From a checkpoint of a small mixture-of-experts model trained on Wikipedia.
Size: 12 layers, width 512, vocabulary 32000.
Training: a variant of Adam for the experts, 576M tokens, 4113 steps.
Below are experts of layer 5 (counted from 0) of a mixture-of-experts language model. Rows are named router (the router's row for the expert), up (a neuron's input weights, with its number), down (a neuron's output weights, with its number) and show model dimensions 0-127. Each number is 500 + 50 x the weight over its row's rms, rounded and kept within 0 to 999. Numbers have three digits each.
After each expert's rows: a language model's description of what the expert responds to. This comes from a sample of Wikipedia text that the model never trained on.

# expert 52
router:526513466518569487502449513539468484548476546463437508503468491420476425532461530503518389386324562510537489489532466576507474487521447537479618468456508514617532569376437491474522540520467595446507438460499571562463536471428498549484522436550394568499533441464538481581504472514571506489516544497431567562547513518504474473555491528505547462505481479559505497529535531445546619444451
up0:607542553565523526543488437487444582565514458406522463599496421462441573463568576525536417470480428499574499438463508433445620479456623577490461439552497476468562539565480496549443511576566462514487529523445501444382569510492472524450528429452509534557570501414485476483624431426468503506474515586447549486554492444495481466523593445387484438525580575482455401536521520561565575418560
down0:524513482544483487509503553525417489508462515468478541502469449463484488422469632458541448516430509485466478531576540478527521391445590593490589509450506556482542495622429462496576524485477520523483470501564525516602537563513432444356581393464467447431529515464485523516582543475499510503487543486348512544542502471445492494510530541495529475436510546475492530485419411501497559438509
What it handles: Determiners and possessives such as a, the, A, his, their, especially starting sentences in plot summaries and narratives.

# expert 35
router:529509487489571498458455525528485595486524565432489415524427426476468543463459571576583416465490523569486502482469398421471538466502418452584485476486424582566542588524423378440441518543488558549575499400498496548485553511407552402561430466475516532409555413595550368493652429395562444569527480476375503560478524534445504516622509515451577470473421401494523543559597428490470510540532
up0:497450595423487605494585523415485516438478557531498457502544540459589488524425396439490404602609545511466501502524462430429445502549510464478488498492496519522495493578476485516492456560506533506443512525517506588402554502539588536494566482523551556421447442478551568474455435526401423417481588427508498471480587498474504526572494474498546550390487478501475579506548498495509549564497
down0:429471551537604466494490477452501486415524502505520410483514514524599426540350510535522485519552467512458480524447520494566572557502499491507577521506510503457515430541538497520593513543560560440595491399450560647538590509520458557464551534491462478412447437497598497419481430438541420485534570430510501465470551552602586546531510523500488580451535457507490499504505482412449484471536
What it handles: Blank-line breaks before paragraphs or headings, opening quotation marks for song titles, dashes and score cells in tables, e.g. "Good, 0–5.

# expert 61
router:454509543471525536538444540523501559555504560465475458506421486450441484570513473526553572426524503588484517461414492457474560517437511498507525499528514508480581440470446499486517541481497529514475474553550490469456445440458517454542460537462588554459518472526461433439494456411556486508532482443564348464520526466536525457512462506538440523514492418489473437541458462587533597396584
up0:554538548565485501553482600488441523552435541505541487523488553519565531579423623549587583384506564524506487509494442499513536558518432548573445487554537499492488472491528476530484474520578500493447444456513485461482483398449434533511480521549557557462511440550506433505522570390607473528467486462563478437543535488500619549539473534463469526541565457499491437589519527536487417457579
down0:600468530509517517530539519508555503511497580489593401552473539570561579501550566506345572516509571475541501534571506498478519565436521467468439540498565498521433511497511488519544372497428560592538628522462538480512555494473455555463564534531519487522475472601525468499535485505597442502484546516555481469584485491457513485460469503455559609557534492530507445456503497478474456485559
What it handles: First pieces of proper names starting list items or table cells, such as Ka, Sar, Dag, Gal, especially foreign names.

# expert 63
router:519510467438600576499526434552465497452478502568485391507444465403450449511511515539504523476512517502455484495534547555465476590495558528515479502498566561632493607489518449479363575518499533579500546399411568475529402436526514441548505461405478475451618522450562456478578511502524528537477547399487520572534553566470572472595448584531522378554497535514524463492475549530504470552594
up0:492516566476495530496511478482508497532382497527541431482418479524481461452389609417534549530403476524568506466369568566437456470518489545547541580387473440521511494522490508473463523577528537437514472501461448509550524474499546484528563453544451521477439490471484556464586440444519473500495620541495443486497465425630481480544459534545405442509394504518574483455452504418470492502455
down0:469511595541367426509465537515432479484473478521523492483560414416515559478543520534496518607603468516451468515541524513504544566465548495563440496551516519472432526591586497422575495552496557462516443612522501570536534490516424428458508522527481502455503548506419463449451562511541493450541463510543510458506442478524517576554496405496494464558456536598498381486572547461611519531513
What it handles: Possessives and articles after prepositions, such as its, their, the, her, often describing places or species, like "at its north-east face".

# expert 17
router:625527541562571500576472597485557548429536526556453368487483451512527442513402535489402532447446498539478578536547507469426488457529404495498509468568497525546462557542470460417427440593566572534559460531437625507498453484428496455491483462421460501520557495467476473484605412435543422529572564511524548553508459643529448499589495571420496547467553472498488428502473557606475602510474
up0:489514471542553530539526518485467556508479468488515433528478558448525603466421519468556479557522536483392456444482535478406555489537525453455447588586457560483492479510473564492591432586513453567470437485570614494552541512491429513508618563556582457528443524506445546580510469568614373526468492505623424523481426471524524498482630466529571480510531495525486516503482489469510521453477
down0:504552456497519457502491545430531481474522436583561503471441525514488581579516527463509518474574510518532394462477543442469481467456486461601534450521506479516558513508534515506558496545472493530548512408481540558476484501434428541450519528477454533495544553535541519476560556512580495517385386464466564472457565586560405541503540414482574603403574488555505432472507519460614472434526
What it handles: Four-digit years in dates, lists and infoboxes (Built: 1900, from 1949, 2020), plus number words like two and three.

# expert 1
router:538425452497527575503539543471386542545563568459433475492425485389493450493584586510521506485487572514526556489452469540461572540447576494438490553477572533543432595427466469459477515569499537493558420507516571496473542523580540435568434432471489569440510485456455462553593445473485454528593519543463525498474433441544497496563536511441521559457510484561457442501367437488518486482517
up0:463524464599499459469492532593483539466463424392561464487430417454539493465478494503554458469529517507366471481462600477557511583398485490531525534577467510481429505550505536496443521455487531509529552500546413482486485441513420549547442474474490529517390608418528506491502478417603489535545572531509498454467505522463483492539475505465433435517486529518519545444499581566501544465572
down0:488497510628525517539500558480560478511484523487482489544473461514522526572505474509414448480536496529437584569497588521547500446496492505509538611483506504538481413473531539477601526450495525495513490499544531590549534565437544588427500358625431532525488560422529448582458485519516503516445491560551471573452554521513603509467495468492540511579510508451558478501509454460539533509471
What it handles: Articles, to, and modal verbs or subject pronouns in running prose, usually before be or have, such as would, can, they.

# expert 6
router:493462498540632483480536505464468555512502595529440402445469422470470486527548514583501548448466465427489446459431577437500445478563478587497495508540550569673541501544448467490434560558606473539530531549472431516518553479449491533509404414567487510492537537534490449408606498335472427520530431460498456508501513497508459511597546564525447470562491480567442492527516473473564485521572
up0:558579378456524602525600538460440486516636530416458451500493467497503535445489496603482499527465470480507456512492524449549548472468592539448482502495551498568531518482444468553426426538519581482476500531505471510406573388476493451455525481453450482514535546511458434490466560480506496535436535584528445478409458471399488455528567549544522533494519554439497568520501515596543500509536
down0:440486443476505511472477511516510514636479548464518532495512543536580501415542558408510466454519528500566512491530460528517614474500535445507502532506474562506379454520473470532580377453449447560515458527521498524459469511396517572455459467481488465565505519488465518605483499483540523656516479516525449492467574441511435507455533446457478579490594541562553454548487492541581454549563
What it handles: Line breaks, opening parentheses and numbers in tables and bulleted lists, e.g. a ( before a disambiguator, zeros in stats rows.

# expert 27
router:581458582579573527460407466446500532533509587528419437539494517441447531400473578545549465382390493492584535514466472480448547457438458531559498432527511581497516570535519415512418513539543537523560509432534540538552548435514435522492457392491508513425519456453513541483536538541527429562460617483486454616481554516551503510565482478464539481513469485550489484602446504491557517389548
up0:362583487466556462566430534434555567490478477478538485488514488486497479421600494441548515423528424536508525531488561478434500547509437447491492472550477526452513417554586496520530557475456467504550491494477522424441527516467493511581467552481527476491574484568456544509459474456445498535498510542477460524390522492502558477456582511461466471517567453419467591465428548507505466525504
down0:492540526508509485592450551514555476396580447516588731518556494532464484461499505534426613450598561410457535493499490466534405488499557495540450609523483481513462485462509458456503602487411467466582472493495490464396420468578474478503470586553513531556522439513477528395500460426496519520598509478600437480519473493500482464521480500515646591543426472382590514513555481494530471475495
What it handles: Function words and present-tense verbs in plot summaries about characters, such as is, goes, finds, becomes, to, you.

# expert 41
router:486467515465486580607495505547383490478573451464589435510423405434500476518549491503524498458451553481446552412436441470445536585517497472519550594475498466516485453414438452481560457550519470469478531481512502472490515458473515517492413433466531483500526501504532481461492528526525472510555522441545440505482542438521466517511492535387486395475464472446455450508466476588517511454524
up0:536510536492454532507472573517516553480475448545490491486552483522538501427501511376442401512471445570584456413553520538438507424557483522525536413537510547462603525432535429507511599532563502511488381504456477489462488533579505429550410444488460551540456494488543454560498455435533429507475492506437414461496569538537600488471551503486450554474518548518434497334621518509574506423542
down0:593374555486482474447441452457498499464410482483490468396512567481517521553493596499536502540542470611444492544525574627522451613504543448495512448538476490553490578579610437475443463576470490529525582521424546535585526484537447538576528557505539526575429523505505502565456586515446475543488500482427362390539561431495505506475476453525455459492518521448479536592556505524472457460464
What it handles: Opening syllable pieces of non-English personal, place and species names, e.g. Do in Dossari, Te in Teal, Ya in Yacimientos.

# expert 7
router:582518597537544483416485460477471513502450502543483362503490440472567429482473554574406533478449519470474486566464556445547490452457518524531572430514515532601511518570547458410479501582548596535541379476516454513451424479483523386537479478540554514360546371505514455461534439452521420516554537454461469606510514534535482474530429525496481511538505526475441495487520554576529477457500
up0:471515490525457463531484460501536485492559480548535441540561567529611567426437536580436535543530430474454496494451456533442463466528543484585507454580478517559478476558552480523491513561512437489486376436547565490511429498466464555572490485545566467426480503491494469482433436501564431499508506501424488494503474486504470609584419457424572468496488557465448538547544487575515501540447
down0:568448589573455359502543513467415509568457551461499422538483526532573491504495529447467475532457551511448523489458592487506482526489474507480485527468460447501473430561421397422397448408462518555489524498437487413545491469434531494469521509448531433460470413518449492465562487443481437565519448560382462594531542518529462495468412461508449495442498546524519513549539502448527499534558
What it handles: Four-digit years, mostly after from or in and before to or until, as in "from 1924 to 1926", plus the word due.

# expert 55
router:545415445504565558409478510449566491531506497541410356512543484440471537520446427491523424493508488460463528492516414417462549467461536437526507468545512579560584504442501467463498506573477511476574470506481506508470492557548519537610475389503523431497579501521529542472559484520466502548656552511510496599519513394445507524590474513496573501490486442477565456573450552561629435473509
up0:476497440416492548455439605516505578457508456402484497508481469491479399475501505532512469450540492616431459573501386457577540536376498520552525469513581551527522515542584476408499454515420482530521568450542585475508514568468551499635472503482467564494554487489589522492551530495441475517519530531484552549464481524454465500523515552469547466519493462528543635484542472467566493511505
down0:503563556504448594402498468520451438477502489509598531631577403568519511444485496511472593413530473489549418496505519464532427537516467444448568488540488486545464484471484477558567517439447536521516365494581575480403480499557393450515487497425508515569512505504416547559476473477437485470500519434483456612500518477513578505446447483493480525512497522478429541535413467545572460489555
What it handles: Stray spaces between name parts, See in "See also" headings, and word pieces inside names, often Indian, as in Sam-bha-vam, Gro-se.

# expert 2
router:480537455527521515506390479527553515523434487517472417523503453503477442466466502502473578470462589544429532510420575470478575488414521516545497415447477464642488503439505516463460485531503520517553539559483557489438465512391517528451438389547476497529588418506538392434451504387535595619488614511518458457471463515463486426554542515487497529472480517544484480575534508520518472498537
up0:479556522578521501442511492489536459445516521477534469468446574517507475425438493590483589504434490480472496559589536532486470452409485553524544398435490506451403453538476435449488449470432527555438533591534479649511449496533401419513481435574512461569555468523461540524413532484476522449483539555540437374502465583559472470473394589451536506495528497473537506583528520469546495523497
down0:380550394442502442532473483492452465389475553484518602492493461510561463513417533499642455482466484571432506525490457509563488474471536446474552431437471480456619543452504551500533487475582525521451489513560452486519524477393560463490503587445473552465459422493435495420470538521438495511435476510482562547454485546471542479484432556448429495494370452454437502446514491546472559481427
What it handles: Words and letter pieces in names and acronyms of institutions, awards and schemes, such as Bureau, Research, Academy, RSBY, AIAA.

# expert 33
router:508425513543493557486470424571488563522475517485466443519535464411580513525528565513589511507490477535478469439473509485496554441509503531559481465540481454617476585454469525475460456561562583610531500488494431577457512411469421499545445372484515504398549561510512468580520492502423523590572458503467539570525486581537514594583516705527471560581555481515502481673516502523551566444426
up0:544503486432534515494487474528491560555524543611477465444493446483493560475519497583566492505395606584466518561528559576509442489535500434478441555540462522475474514494546461470510418537562568501579448470544437540544580429611436520482475464555451432513505495504547544555469571527486510462511482556551476427528586505571503543533520412428498492481474469560511443582450511540470512509450
down0:500456468566531429515508536474503538510492477580447439490524531527558521563510526493395530504486488597400471442519543582527464526518576486472543555489404555520440422609451474480461445457507483570446517435503575545535542456537477466468511592578517520507508475545517510557496436514521564480517433545525500507471556430517467478548648473474512483489431582521461587485437446564460436497476
What it handles: Line breaks ending list items, headings and table rows, plus closing heading markers after a section title like Films or Etymology.

# expert 3
router:553548499552524517551542531549529529483496518566367454491457399434519437412448544584558564371429481472508433480514555503453479437516528609566558378567492581593530593471464456481507530463589486592420528504469445506488497456425459542530535456532526473422516482478561414485468508407519457537473612507548478502542526534514448519596569536436467453527493426504533531513478502506505543467531
up0:535473471517462535438518513557538527512420518376500513540516391489462478447477412504478558507500528524438495509465519401408539439476557489620525463480437524511526574466464496574466489444575584435538554542451497504461483436494485478582508483523559520552518459419507501520535474452581508585574570516523450608551460502494523531612478509380454420543551482489482456551534484551555471463586
down0:488443549506653573404492511575487479469519596526591632452443565502519513518516391508495537505508515514551553623571454534481500551468532470548552481493490518518556480376450466493574506467386511456451489418551415482542513467494514511545549540590477473565575505451496505441435560494588562531440431553511407480517428506420415485510453498474497450457550580410485448487454558430542569535496
What it handles: Line breaks and heading markers that open a new section or table row, plus capitalized title words like Council, Minister, President, General.

# expert 19
router:454514538505580504485531486525503516574492576451464413452392423444412507545498514516555477474482492539548521452474477449534470460444534565525484525522544550545501531498426474531446440519499491540536472454454488529485397515458558521562495564469536493510507411483483486567611506511565562597503481497506527476557485464508427524576452473480448543512553543552500397498518473432546483477567
up0:509416509564572570544489581454439532514434495527509488452437504506497453536445480527512517482547475439405606532412560495459498461549505543517484466527536446622486542437475523491507515510532517527479543536490430464483523484509561447439448460488539483580554550427501546457512491442481499501591554521476494469511521450521561458550457462513502530522540495464504524508555424534458444393651
down0:455505517533449442562411614556459552518530439530592714514463561447547521458507586526443502487349385464434552617470590468441523515507504581520563428433546528493489487483471493617467534561474417466472445509436518518492429622537440448428497550496519542453520543505613489460540561541547415520425492544535524542401513516470491464460502553426558561513473470496485501452547484495510513565493
What it handles: Common first names such as John, Ben, Robert, and an opening parenthesis before an actor's name in cast lists, as in Harish (Amitabh.